Weights of a small mixture-of-experts language model, trained from scratch on English Wikipedia: width 256, 4278 steps.
Below are experts of layer 2 (counted from 0) of a mixture-of-experts language model. Rows are named router (the router's row for the expert), gate (a neuron's input weights, with its number), up (a neuron's input weights, with its number), down (a neuron's output weights, with its number) and show model dimensions 0-255. Each number is 128 + 32 x the weight over its row's rms, rounded and kept within 0 to 255.
After each expert's rows: a language model's description of what the expert responds to; "raises" lists some tokens whose logits its average output raises strongly, later layers aside. This comes from a sample of Wikipedia text that the model never trained on.

# expert 9
router [126  97 128 169 154 104 109 113 135 147  97 117 150 163 105 110 126 109  94  92  16 135 128 143 162 145 148 148 105 150 110 134 132  67  95 154  97 173 174 136 165 180 156  96 138 139 109  89 129 125 109 141  86 132 137 166 111 163 124 189 120 100 125 127 134 133 115 157 115 118 127  94  69  79 119  91 100 150 166 144 102  99 117 124 158 114 160 178 173 144 166 132 108 174 122 102 105 124 133 131  71  79 107 161 148 103 175 123 119 143  92 159  86 124  99 130 142 114 127  91 142 146  70 146 150 176 149  99  69  67  65 142 140  93 100 129 110  78 131 116 119  74 125 149 131 124 212 117 107 176 115 163 125 160 187 133 177 107 122 151  68 160 162 118 104 130 194 123 147 148  73 140 109 184 107  55  81 144 132 159  88 136 119 100 106 121  95 144 126 118 145 117 138 150 159 141 181  76 168 117 176 131 138  60 165 139 162 139 178 104  99 149 121 130 101 172 136 150 165 141  20 149 200 112  87  88  98  76 134 171 135  48 149  95 107 122 146 131 135 197 124  88  87 178 123 150 130 132  88  99  77 140 111 124 147  86]
gate0 [103  84 102 162 114  35  93 145  73 112 165 181 141 138 116  77  98  89  83 141 117  57  99  81  97 149 197 123 128 109 133 143 140 125 170 145 123 133 102 126 147 123 129 135 123 101  83 141  69  78 167 169 164 155 157  89 123  88 109 226 141 156  73 112 156 114 107 193 104 120 149  94  99  97 126 114 124 116 119 117 108 123 156 163 131 146  75 159 152 113 129 105  53 101 123 171 102  97 123 118 160 194 112 117 112 183  97 145 155  97 105  64  75 133  90 131 120  87 134  99 139 176 135 114 132 103  99  85 154 129 190 162 193 188  95 143 143 112 173 110 107 107 150 117 132 149 143 162 139 204  71 151 102 151 112 164 153 104 136 103 132 142 121 142  49  96  99 200 112 130 125 167 125 172 132 103  71 155 107  87 129 102  78 141 184 150 149 115  92 150 113  66 155  92 130 141  95  88 150 140 100  97 142 116 126  85 141  89 141 176  89  93 147 128 159 127 109 135 167 120 116 147  81 136 149 123  90 126 142 136 173 108 124 106  96  90 104 142 114 179 148  77 137 106  96 195 136 139  97 143  94 115  68  78 129 139]
up0 [ 91 140 158 128 106  64 160  95 132 154  90  85 123 167 131 104 180  67 152 181  99 136 151 163 124 139 178 127 154 126 179 171 127  54 137  87 142 131  93 150 120 128 136 125 121 189  91 132 134 104 173 191 154  97  80 136 147 106 169 211 114  73  81  92 134 136 113 126 100 127 183  81  58 149 121  48 132  93 109 165 143 151  78 140 132  87 109 140 160 127 122 104  99  83 129 124 149 150 144 161  80 189 148  93 171 132 130  55 145  95  76  52  74 125  97 127 167  85 143 116 145 123  89 143 165 212  68 104 110 137 139 142 167 141  85  76 155 121  79 107 120 109 139 128 109 139  75 155 112 144  97 182 118 102 110 160 107 115  84 103  63 112 135 148 109 113 137 166 124 133 148 122 184 146 149  92 141 124 153 145 137 143  85  88 128 106 153 183 102 125  92 118 100 116 156 129 140 119 127 162 116 171 112 106 148  98 159 110  93 195 107 103  83 187 158 182 106 111 153 148 108  92  87 143 156 105 112 122 113 150 208  98 201 131 137 107 124 133  82 133 128  89 144  73 124 122 118  91 136 141  93 111 103 118 129 124]
down0 [137  43 199 154 144 109  99 125 137  94 142 142 126 109 131 138 161 102 125  84 148 213 116 163 147 134  68 161 135 153  87  98 148 132 103 192 105 108 102 129  95 138 180 151 155 145 179 100  59 133 152 150 134 195 114 113  81 217 124 104 175 180 191 178 151 122  91 116 141  73  91 145 139  99 159 130 177 138 115 179 126 125 121 169 130 141 118 177 129 155  82 117  76 108 166 148 144 185 155 132 130 104 172 120  96 135 114  83 135 130 127 132 109 128 129 110  48 131 145 152 150 182 134 134 153 162 126 132 113  62 158 141  99  73 154 148 119 160 125  86  83  91 126 187 153 135 167  90 178 139  95 117 185 150 155 107 141  99 174  87 109  31 112 153 110 198  84 130 150 165 132  99 109  87  76 111 121 145 124 110 143 114 131 132 144 161  69  89 113 102 120 144 113 137  92 225 150  98  89 185 112 124  95  47 145 125 129 145 124 124  99 110 148 101 128  78 150 146 127 120 133 138 157 179 111 125 130 146 136 100  96 124 124 160 120 129 109 127 147  91 156 123 123 117 126 126 119 122  85 183 112 131 121  95 100  53]
It responds to: Word pieces inside transliterated Arabic, Indian or Japanese names (Mah-ab-harata, Ak-ab-ane, Kh), plus blank spaces and numbers in sports tables.
raises: "%)", "%", "k"

# expert 0
router [193 128  83 117 160 122  30  78 141 219 179 147 163 145 119 113 154  76 102 150  89 137  99 133 150 124 149 173 105 164 116 161 102  84  94 169 152 129 186 141 121 167 171 114 155 133 171 179 132 113 110 146 136 130 144 207 108 126 115 146 184 124 161 142 117 114 124 148  94  94  92  88 111  94  88 102 104 158 158  73  79 121 111 151 100 143 119  86 150  99 198 170 123 158 110 115 107 137 111 147  90 120 138 111 155 127 121 157 124 141 103 153 109 123 156 139 147  73 167 138 137 111 127 180  99 131 133  77 106  80 109 113  72 173 130 132 124 114  97 101  91 124 187 162  75  99 185 111 116 150  89 172 167 113 145  90 159 113 155 148 113 126 114 105 109 132 219 166 125 162  48 141 130 156 130 107 141 161 156 134 116 106 105  21 135 116 119 160 141 137 101 112 129 127 161 108 169  84 167 124 176 151 138  86 115  98 181 101 120 142 131 102 188 158 129 129  75 116 126  94  86 144  84  63  90 127  70 108 117 158 126  66 147 112 195  62 121 143 165 166 117 142 148 142 115 104 147 132 118 121 123 143 101 164  70  99]
gate0 [149 142 189 123 169 162 123 103 121  93  96 125  82 105 138 133  98 108 136 174  78 145  77 144  75  91 159 136 128 191 102 187 133  86  89 109 100 173 107  71 149 119 163  93 151 182 170 121 172 131  97 185 125 106 178 125  34 154 108 108 197 154 136 157  85 190 165 168 120 110 130 152 101 135 119 115  98 132 147  59 177 162 112 219 151 133 106 157 148 171 143  89 155 128 138 142  76 146 185 119 116 162 136  68 132 152 197 111 131 162 154 127 122 120 121 106 114  52 119  73 119 195 142 181 140 117 148 121  93 183  91 149  93 101 140  86 167 183 138 100  91 134  95 143 133 153  88 100 147 125 119 142 159 109 121 113 151 144 109 131 169 105  98 121 105  96 135  86  41 106 127 143 176 138 113  80 101 113 162 191  82 133 130 144 133  36 157 146 132 105 115 104 131 119 145  84 142  85 147 124 118 141 138 100 142 171 104 115 158 100 137  80 151 113 127 100  84 116 139 113 144 141  80 149 146 120  88 116 164 167 151 120 125 121 132 137 142  73 151 129 150 168 146 120  77 152  95 124  96 145  72 100 125  93 114  66]
up0 [115  92 145 141  87 121 129 116 145 120 131 170 127 104 139  89 121 147  59 159 162 114 147 134 117 154 131 155 143 104 159 128 165 109 203 158 188  93 131  77 115 130 145 139 102 117 111 119 125 141 151  93 131 125  84 135 141 123 120 124  95 110 124 161 142 121 127 107 127 129 199  70 121 150 171 143 146 158  68 126 139 106 183 134 113 122  97  88 128  51 141 196  97 120  82 170 103 104  55 127 126  94 106 101  27 208  76 127 130 159 113 159 108 118 118 159 111 142 115 210 105 164 141  42  84 121 132 179 110 108 148 149 155 116 137 116 138  69 152 137 170 151 169 104 184 163 120 109  89 117  97  56 138 144 149  76 103  96 147 106  88 160 138 172 128 125 135 170 165 149  89 135 133 125  64 173 129 131 143 147 213 185 137  96  96 159 171  81 152 140 146 133 162 167 124 139  88 160 135 123 160 118 173 122  70 123 105 194  47 176 155 119 132 101 159 101 148 149 129 187 123  95 141 141 110 142 113 117 134  83 170  90 102 142 150 156 130 173  99 154  79 171  66 153 106 134 120 134  87 167 149 139 113 116 136 155]
down0 [ 71 115  88 117  85 160 127  66 100 123 120 161 154 116 132 109 171 111  99 167 195 157 151 154 133 123 107 125 128 140 128 110 115 101 122 101 111  75 109  94 105 189 159 149 139 186 145  91 111 126 150 101 131  75  80 122  95 149 163 159 138 148 109 105 114 141 100 106 209 114  99  95  85 141 166 151 161 150 175 120 150 134 120 117 110  97 142 104  78  82 134 151 114 151 151 147 131  83 143 107 102 105 128 111 139 111 111 170 141 121  98  27 146 107 110  98  88 129 118 164 101 194 136 120  99 157  80 138  95 155 165 130 182  91 177  76 172 148 110 138 158  85 206 140 108 137 116  76 131  90 156 162  79  94 157 171 101 118 114 148 156 100 143 190 109 111 180 162 100 146  68 140  99 128 174  73 138 100 119 118  82 160 103 118 117 150 144 122  97 118 122  65 116 132  68 152 137 117 155 115  95 117 157  59 138  46 143 122  74  83 150 101 155  28 140 160  52 161  75 107 109 124 175  87 118 132 166 123 118 126  95  88 103 134  94 143 142 114  87 123 120 137 173 168 157 136 137 109  90 142 128 192 105 136 193 119]
It responds to: Coordinating words and verbs after a comma or noun phrase that join clauses or items, such as and, or, but, while, is, became.
raises: " others", " thus", " other"

# expert 16
router [116 139 145 108 108 101  93  78 139 181 129 165 161 139 119 174 153  53  74 159 121 163 109 135 168 110 197 136 111 143 128 182 100  97  87 205 149 137 184 103 151 161 181 102 165 142 151  90 127 120 112 134  87 140 112 164 111 140 114 174 164  94 101 104 149 214 124 161 116 112 146 112  81  97 111 106 142 176 167  85  97  98  86 144  51 166  96 145 179  90 196 123  84 127 120 125  83 111 109 109 117  76 128 128 141 118 142 103 109 131 123 198  94 158 112 208 165  91  95 135 145 171 106 136 113 132 128 136 104  87 110 122 114 192 110 106 159 103 129 147  65 129 141 152 112 121 137 133  99 154  80 116 140 145 172 100 171 114 180 114 126 133 151  92 133 128 155 158 138 113 114 127 174 196 107 114  89 112 137 180  97 115  99 117 150 146 107  76 112 174 107 148 108 149 200 143 166  48 142 144 173 110 167  78 128 102 165 124  68  85 169 117 144 133 173 107 104 159 149 103  68 166 151 100 136 152 131 125 144 149 103  49 159  99 186 107 130  94 121 173 152 130 152 155 164 122 119 153 162 128 110 122 102  65 118  83]
gate0 [181  91 124 138 119 177 107 107 122 118 141 172 133 153 147 160 123 110 101 140 110  84 138 100  59 120 107 124 128 129 146 151 127  61 143 119 114 147 135 106 101 144  76 100  80 144  74  66 121 133 100 132 138 111 156 142  50 117 187 111 110 166 129 172 156 203 122 141 176 118 114  66  68  92 136 124 145 182 120 102 160 172 128 130 172 187 121 167 130 106 161 104 103  68 116 143 128 119 152 114  90  69 156 116 153 126 135 135 136 119 100 163  75  84 131 121 128 163 132  90 137 194 157 123 141 166 147 148 113 109 177 183 136 162  81  91 118 102 121 103  74  78 111  93  95 109 148 143 121 156 103  57 105 135 196 128 199  47 143  98 151 147 135 160  77 128 138 133 129  75  95 179 126 178 146 121 139 148 147  98 153 118 122 103 137 140 117 176 154 103 124  58  99 103 145 143 117 116 117 135 201  70 102 126 108  82 203 147 139 150 116 131 144 171 169 106 177  71 163 106 164 130 179 137 109 164 128 117 107 127 101 103  81 142 126  68  83 191 100 153 101 143 159 207 126 130  86 127 103 102 107 131 162 160 122  91]
up0 [ 77 121 123  95 105  66 139 150 104  70  85 186  88 103 128 105 117 133 179  68  90 234  86 144 121 156 109  94 159 136 116 119 133 175 159 147 134  98  82 171 149 132 146 171 142 111 193 195 134  85 110  99 185 154 123 168 127 157  67 175 124 148 105 116 113 117 170 148 132 165 121 167 179 113 126 156 102 160 163 161  44 140 189 118  85  82 120  63 107 129 154 173 122 149 113 125 126 101 122 198 172 134 104  89 145  87 131 146 132 181 138  93 117 171 118 124 156 133 146 134 115 124 135 163 104 122  71 164 110 154  77 128  75 126  73  78 140 147 118  73 155 183 164 180 162 112 198 158 171 118 146 141 139 118 126 145 126 115 123 154 126  87 122 148 101 111 140 122 137 166 139 103 137 143 169 131 124 136  95 142 124  84 157 203 111  91 113 132 101 127 191 153 144 141  83 112 109 137 122 132  80 153 203 125  85 133  73 133 156 103 104 149 131 128  40 156 133 159 125 110 138  87 110 117 118 115 116  92 143 140 159 148 104 122  86 125 201 139 214 102 142 125 101 105  96 141 144  84 113 128 147 141 103 133 169 126]
down0 [185 180 123 178 174 126 101  46  52 116 113  66 134  92 146 118 186 114 118  83 150 173 102 108 154 138 136 120 138 126 102 139 131 169  99 132 118 169 125 145 201 192 126 141  93 148 153 100  74 125 185 131 132 134  78 134  85 196 181 154 103 154 139 156  90 145 190 139 185  87 126  76 130  74 177 124 126 130 126 111 181 117  90 152 116  90 124  90 106 100 113 145 101 128 144 113 105 119 122 104 162 134 114 110 128 112 119 183 125  84  82  99 121  87 112 140 133  82 110 135  65 109 125 110 124 138 127 134 100 129 123 162 135 173  79  88 112 200  62 124 181 145 152 148 109 167  98 152 101 128 115 132 134 133 143 133 115 119 136 165 203 144 124 145 140 137 116 111 152 115  97 129 154 169 160 112  97  95 170 122 155 130 139 121  28 130 172 154 126 134 106  93 127 164 156 165 108 158  82 175 176 105 210 138 122  83 111 145 118  77 155 189 110 142 124  97 214 132  83 126 144  89 123 125 138  77 128 132 153 174 163 147 137 121 114 124 189 126  67 116 101 189 131 169 113  91 116  94 136 107 144  63 116 127 140 180]
It responds to: Mostly in or In before dates and places (opened in 2020, In 1724), plus than, through, including, and closing "),".
raises: " size", " terms", " Britain", " Syria", "val"

# expert 31
router [144  96 107 125 114  90  96  47 169 174 136 159 156 136 117 122 122  67 125 108 107 143 115 173 124 170 156 194 139 136 153 160  77 138 115 165 132  95 152 113 150 149 142 130 172  93 123 108 139 134 170  93  65 112 117 197  97 108 121 120 120  96 154 121 154 149 135 178 131 172 154  94  82  99  84  79  53 180 184 122  44 116 124 147  61 134 155 166 173  81 173 140 132 163 109 161 132  89 134 118  95 127  76 110  91  94 114  90 139 165  71 143  84 105 131 134 103 139 116 109 147 117 116 134  95 150 169 143 142  72 151 114 103 129  70  93 135 109 113 153  50 112 102 145  83 151 166 103 103 123 117 150 119 149 164 145 188 121 174 157 128 146 120 114 119 137 191 108 123 150  89 128  87 201 119 117  84  84 129 158 118 115 120 101 142 150 118 100 130 143 112 153 147  86 178 127 145  91 168 159 171 128 142 108  47 104 197 122 183  72 119  81 158 135 189  93 120 107 181 155  74 138 147 107 172 100  96 121 114 130 125  62 160  82 138 141 128 136 209 205 159 122 163 142 144 132 149 122 122 155  91 117 132 125 129 132]
gate0 [131 125 145 115 132 133 172 115 159 143  76  90 131 139 102  90 211 121 145 106 102 148 127 141 114 140 173 144 140 102 143 131 128 137 126 162 135 143 104 159 168 136 135 207 180 177 131 116 128 127 124 108 163 116  74  88 102 152 113 171 154 103  63  49 181 114 104 172  99  48 141 158 105  94  95 161  84 102 174 163 119 123 122 208 125  94 179 116 151 118 133 144 141 170  90 150 164 138 125 117 163 138 174 108 101 112 134 148  92 152 187 169 177 171 134 137 130 167  82 126 120 137 132 117  76 142 156  75  63 131 110 128  91 120  92 142 150 141 133 152  99 116 164 140 216 151 150  83 144  98 134 138  99 122 102 149 140 114 161  80  65 152 142 155 120  97 115 163 185 138 120  94 124 114 134 129 149 126 140  86 155  85 168  93 142 125 143  81  98 180 152 103 161 169 149 122 177 149 139  70 112  99 133 161 120 171 130 123  26 124 119 145 104 144 206 140 132 124 187 159 124 106 123  67 184 116 144  53 204 128  97 109 143 159 146 142 182 131  98 123 166 119  94 177 111 112  84 107 167 128  72 112 104 127  95  95]
up0 [163 129  99 107 120 130  92 173 118 107 229 123 132  44 172 130 141 159  72 119 209 141 160 122  71  61 127 125  99 167 130 142 147  84  83 140 199 155 125  67 119 172 146 185 136 132 106 146  53 128 133 144 122 133 116 139 101  65 101 124  79 145 103 153  85 157 100 153 116 116 142 121 135 152 123 126 121 127 120 142 126 149  82 117 150 146 163 114 137 161 158  79 107 101 147 113 126  95  53 103  67 111 152 110 180 187 172 156 116 136 180 120 100 174 132 125 123  86 164  54 134 136 135 117 154 126  95 103 179 141  93 145 164 160 142 200  98 134 127 125 149 175 119 114  84 161 122 162 163 128 127 119 119 170 109 179 104 127 124 127 182  94  80 126 146  79 118 118 105 117  98 110 102 157 109 173 113 112 141 156 116 134 126 143 113 169 150 146 157 119  70 142  79 183  89 171 123 122 126 181 144 167 106 105 151 131 136 100 175 167 173 104  84  61 133  88 109 159 116 121 178 144 117 153 151 135  64 194  57 126 155 181 121  54 140 134  81 145 133 111 127 118 170 112 158 158 163 134  96 140 143  85 164 101 122 152]
down0 [136  51  98 105 166 106 142 157 101 119 161 137 143 170 166 116 177 166 136 136 154  84 128 143 150 119  61 147 119 123 127 165  95 144 100 173 192 228 137 107 153  46 172 142 158 104 137 112 116 107 120  93  74 138  91 149 157 145 107 115 165 119 132 123  92 108 139 114 148 133 150 148 128  98  69 132  75 119 131 142 127 155 163 111 154 103 132 189 140  97 181 146  93 158 108 162  80 135 127 102 162 135 137 156 110 151  89 174 155 164 108 116 142 125 150 115 141 153  89 145 152 102 137 156 125 116  87 155 166 138 119 201  78  69 104 139 116 113 157 116  97 117 164 113 210 125  59 161 116 160 151 109 122 120 167  90 113 150 121 153 123 200 151 164 126 143  31 187 110 140 158  41 171 118  98 151  81  93 135 128 121 156 175 144 138 116 153 108 122  58 137 148 136 154 119 125 174 155 132 143 185 149 113 130 152 129 184 113 113 117 120 130  98 142 116 155 127 154 204 132 199 133 143 110 157 130 140 111 137  76 149 160 105  79 102 189 105  61 108 134 137 165 164 111 112 174 117 128 164  79  59 148 161 132 156  82]
It responds to: Word pieces right after hyphens or spaces inside compounds and Latin names, and leading digits in tables and scores, e.g. Red-billed, McGraw-Hill, spicifer.
raises: "war", "ill", "we"

# expert 35
router [193 138 127 142 167  69  60  64 148 154  92 130 159 171 132 109 119 106  96 130  54 130 132 170 173 139 148 147 133 146 119 165  69  98 121 198 142 129 143 130 105 143 152 106 162 119 111 106  96  86 128 126 114 104  74 202 136 110 108 153 149 138 110  84 161 157 122 168 141 146 134  95  62 109 128  63 131 213 148 112  82  88  77 159  84 162 131 137 160 104 180 110 125 193 137 165 114 115 119 134  75 118 128 118 119 120 214 165 109 125 127 153 106 140 135 146 121 135 120  94 145 150 111  88 118 165 164 108 108  99 126 134 130 178  49  93 123  74 133 128  68 102 114 125  99 111 178  75 149 118  87 102 129 176 200 104 195 136 143 120 127 148 126 125  98 104 163 176 123 174  49 148 131 204  99 123  98 102 122 178 135 120 116 135 110 116 124 144  95 136 101 108 129 130 155 141 171  47 201 110 128 134 162 108 115  78 178 131 152 125 118  63 175 108 154 136 129 144 216 148  69 138 147 106 146 137  86  89 113  99 112 108 140 128 151 145 156 163 129 170 125 119 188 146 123 112 153 115 100 133  86 128 134 130 128  94]
gate0 [133 106  97 143 155 136  66 106 155 139 108 111 115 169 143 169 110 119 174 160 105 124 104 118 198 147 139  93 152 103  70 177 105  85  99 141 153 145 111 100 166 138 132 129 151 164 112 100 159 133 165 182 109 122  86 164 131 160 127 170 150  68 123  94 126  99  93 120 153  70 122 143 105 111 104  86 124 120 110 129 172 132  76 108 100 141 152 156  76  82 149 123 161 157 111 159 110  81 146  84 115  97 125 158 100 102 130 101 144 140  51 136 142 134 104 146  97 136 167  94 174 213  95 181 132 110 110 101 143 116 140 195  88 165 131 103 190 135  88  98  86  85 100 130 137 121  62 107 119 107  31 159 126 121 185  89 111 138 123 181 132 133  95 155 166 114 171 157 162 146 115 142 168 202 153 146  84 118 135 118  70 185 103 141 121 177 138 102  87 116 131  96 139 109 164 112 157 110 163 146 184 206 130 110 166 132 102 139  92 143 119  85 144 131 142 152 159 153 173 127 124 130 106 156 116  71 108 148 116 211 115 116 111 174 124 133 161 122  87 162  64 154 153 139  50 208 104 141 162 114 133 183  94 106 121 145]
up0 [116 131 183 104 183  98 125 154 176  98  48  68  70 170  44 117 158 106 192 149  92 149  86  60 173 125 123  93 114  96 144 128  97 107 131 154 135 144 149 122 124 113 111 107 111  91 112 145  77 100 149 110 155  74  75 120 126 123 144 134  94  67 143 109  97  57 109  71 114 152 100 136 124 117  77 127 145 133 121 137 126  95 101 101 113 145 141 175  65 108 112 147 172 106 157 119 196 103  92 142 110 116 122 114 165 127 120 148 141 131  19 134 137 170 114 150  94 122 142 121 152 162 169 114 193 106 113  99 156 160 128 139 105 154 122 128 132 101  79 137 150 160 133 143 120 111  87 132 153 128 124 159  97  98 129 176  87 184 163 129 119 165  85 160 134  93 130 108 136 168 120 173 161 113 128 142 130 121 126 193 168 122  95 149  93 114 165  96  94 158 138 126 116 119 141 108 104 119 130  69 149 192 149 128 155  78 138 182  49  49 110 120 149  92 136 154 146 169 127 108 140 137  62 164 115 145 163 122 168  99 151  92  79 185 160 136 182 125 113 135  86 139 142  92 102 190 112  75 191 146 151 174 103 152  78 143]
down0 [133 111 128 157 220  94 203 142 151 133 100 139 112  85  98 115  48 135 124 109 192 117  75 151 149 175 161 188 169 102 107 141 116 150  96 180  68 152 167 127  83 112 103 102 103 127  78 151 148  98 173 111  60 118  92  94 137  83 187  87 119 210 136 125 128  79 132 117 107 125 136 142  99 162 126 178 110  91  85 112  76 128 172  62 123 111  81 106  83 185  79 101 143 118 117 113 151  80 145 151 115 133 146 152 124 132 115 106 127  93 150  61 171  90 128 119 117 126  81 148 159 113 173  86 104 159 136 103 162  88 140 118 124 170  85 141 120 123 143 173 147 111  97 130 146 146 122 103  97 101 143  64 108 160 150 130 112 118 169 138  29 115 117 138 138 114  84  77 151 108 121 137 113 176 112 121 142  83 132 139 121 155 127 141  73 177 130 111  68  81 132 105 122 113 105 153 147 109 171 158 139 138 173 147 165 110  84 147 113 108 125  58 140  87 127 142 110 112 158 133 142  75 129 131 157 103 146 165 105 124 163  93 165 189  91 184  95  93 191 182 114 136 137 134 133 104 137 174  96 171 165 114 165 115  91  91]
It responds to: Digits in sports tables after minus signs (−'5', −'8'), plus opening digits of years, populations and coordinates after parentheses.
raises: " Phylum", "th", " Non"

# expert 7
router [158 101 108 170 118 134 113  68 144 169 136 153 132 149 106 117 125  66  93 108 121 142  89 141 118  96 130 203 164 126 102 153 141  88 124 159 103 134 185  95  97 170 169 105 167  92 142 132 109  68  82  96 123 170  62 184 102 160 100 136 140  85  89 128 153 160 102 183 117  67 142 110 118  80 133 125 111 155 183 102 135 115 145 167 116 134 121 114 147  67 204 133 134 159 109 133 125 121 144 131 126 120 127 114  84 100 139 181  84 176 151 173  78 132  93 165 150 111 112 118 103 190  79 158 111 140 137 114 114 124  92 126 130 146  94 163 153  87 142 105 149 151 140 127 131 106 142 118 114 145  91 124 145 140 202  53 180 138 141 128 165 118 108 114 110  84 148 145 106 103  72 145 180 181 110  74  87 112 126 148 115  84 124  62 162 149 120 110 138 168  89 136 113 111 185 126 191  65 190 170 147 136  77  56 101 149 147  90 137 104 165  75 184 156 122 160  91 134 103 127  85 145 153  89 115  87  76 142 133 172  99  73 186 141 135 150  91 104 141 170 168 119 161 153 144 187 172 112 109 132 114 110 115  57 124  97]
gate0 [204 135 140 150 149  99 131  92 148  94 121 132 102 180 132 139  88 128  97  92 117 172 120 134 132 121 109 165 141 173 132 124  89 108 140 105 169 151  95 149  90  99 115 177 159 128 143 128 161 148 156 148 149 153 143 200 193  94 134 174 149 112 130  99  80 100 116 141 173 169 116 156 140  80  57 230  96 103 136 132 176 113  94 218 150 125 147 158 107 157 100 143 133  96 141 163 115 180 135  88 101 150 131 113 150 143 105 148  94 148 127 117  90  99 193 120  64 119 127 130  58 114 135 138 176 148  54 108 118  80 150  76 163 145 146 171 101 173 113 141 100 126  95  94 134 125 118 114  72 108 103  87 149 135 101 162 134 131 110  30 115  78  76 150  94  89 134 114  80 216 132 114 111  94 131  90 119 114 164 120 120  92 101 155 156 141 108 234 138  89 134  77 193 139 117  87 172 151 136 147  73 151 170 126 133  55 114  94 133 156 143 128 137  82 114 167 133 151 132 130  92 153 162 112 103 111 138 116  93 102 153 165 114 129  97  93 132 152 126 132 101 103  69 138 125 166  80  88 147 126 113 138 109 125 113  95]
up0 [ 80 111  72  72 205 170 150 122  68 152 152 125 141 144 116  71 190 115  87 160 167 123 149 139 178  94 127 101  66 176 107 134 212 154 109 187 218 126 147 161 185 167  90  60 138 125 140 100 167 122 149 141 149 149 122 101 114 193  84 133 140 158 160 163 114 161  99 145 140 134 142 146 115 172 121 156 114  90 107 106 107 136 148  36 173  96 124 117 116 143 169 125 143 138 116 103  99 177  95 133 158  58 156 141 144 137 147 160 107  91 165  90 155 151 122  93 133 164 167 107 141 136 128 157  71 116 114 121 144 131  87 116 119 172 120 112 145 121 161 112 176 146 116 121 151 106 143  75 110 163 148 134  81 115 118 123 125  81 166 139 108 143 107 148 119 122 146 154 139  86 121  95 111 148 153 119 173 172 147 166 124 138 207 136 130  84 121 130 115 120 109 126 107 136 128 146  66 101 146  99 134 145 129  23 139 190 147 115  88 155  76 106  62 139 106 130 130  62 157 146 134 143 127  31  92 114 130 115 118 115  73 120 157 159 134  93 190 153 182 119 172 132 136 131 184 139 153 108 119 133  98 143 113  84 158 148]
down0 [135 132 120 187  74 122 121 144 149  77 110  70 124  74 115 193 167 103 112  74 192 120  78 112  88 154 125 140 101  62  85 107 116 129 146 125  95 134 129  69  99 105 121 158 159 139 152 114 123 121 136  91 171 159  82 167 122 134  80 109  89 122 128 101 128 184 137 115 189 156 126 145 162 134  91 103  85  50 182 140 138 126 100 111 110 144  77 154 112  90 126  57 107 103  62  95 158  74 123  82 160 163 154  84 132 103 117 161 131  66 157 141 138 173 147 140 121 142  79 139  73 117 146  96 127 134  93 148 113  96 110 105 146 102 100 150 136 148 115 141 142 155 133 123 111 143  75 129  69 139  90  88 200  93 105 193 135 151  95  96 164  48  47 144 121 144  83 132 119 109 176 143 111 109 115  77 103  67 142 154  96 112  82 119 136 109 136 142 248  98  92 103 120 102 167 139 130 130  76 133 105 177 127 124 156 100 115 114 106 150 145 101 192 131 149 139 124 150  80 149 140 183 110 109 102 136 111 108 102 146  81 114 135 137 118  91 131 160 126 104 122 110 108 124  96 191 149 136  49 116 131 130 154 119 170 147]
It responds to: The preposition to after verbs or nouns in biographies and narrative, especially infinitive to, plus a, an, at and abbreviation periods.
raises: "dale", "ler", "ll", " see"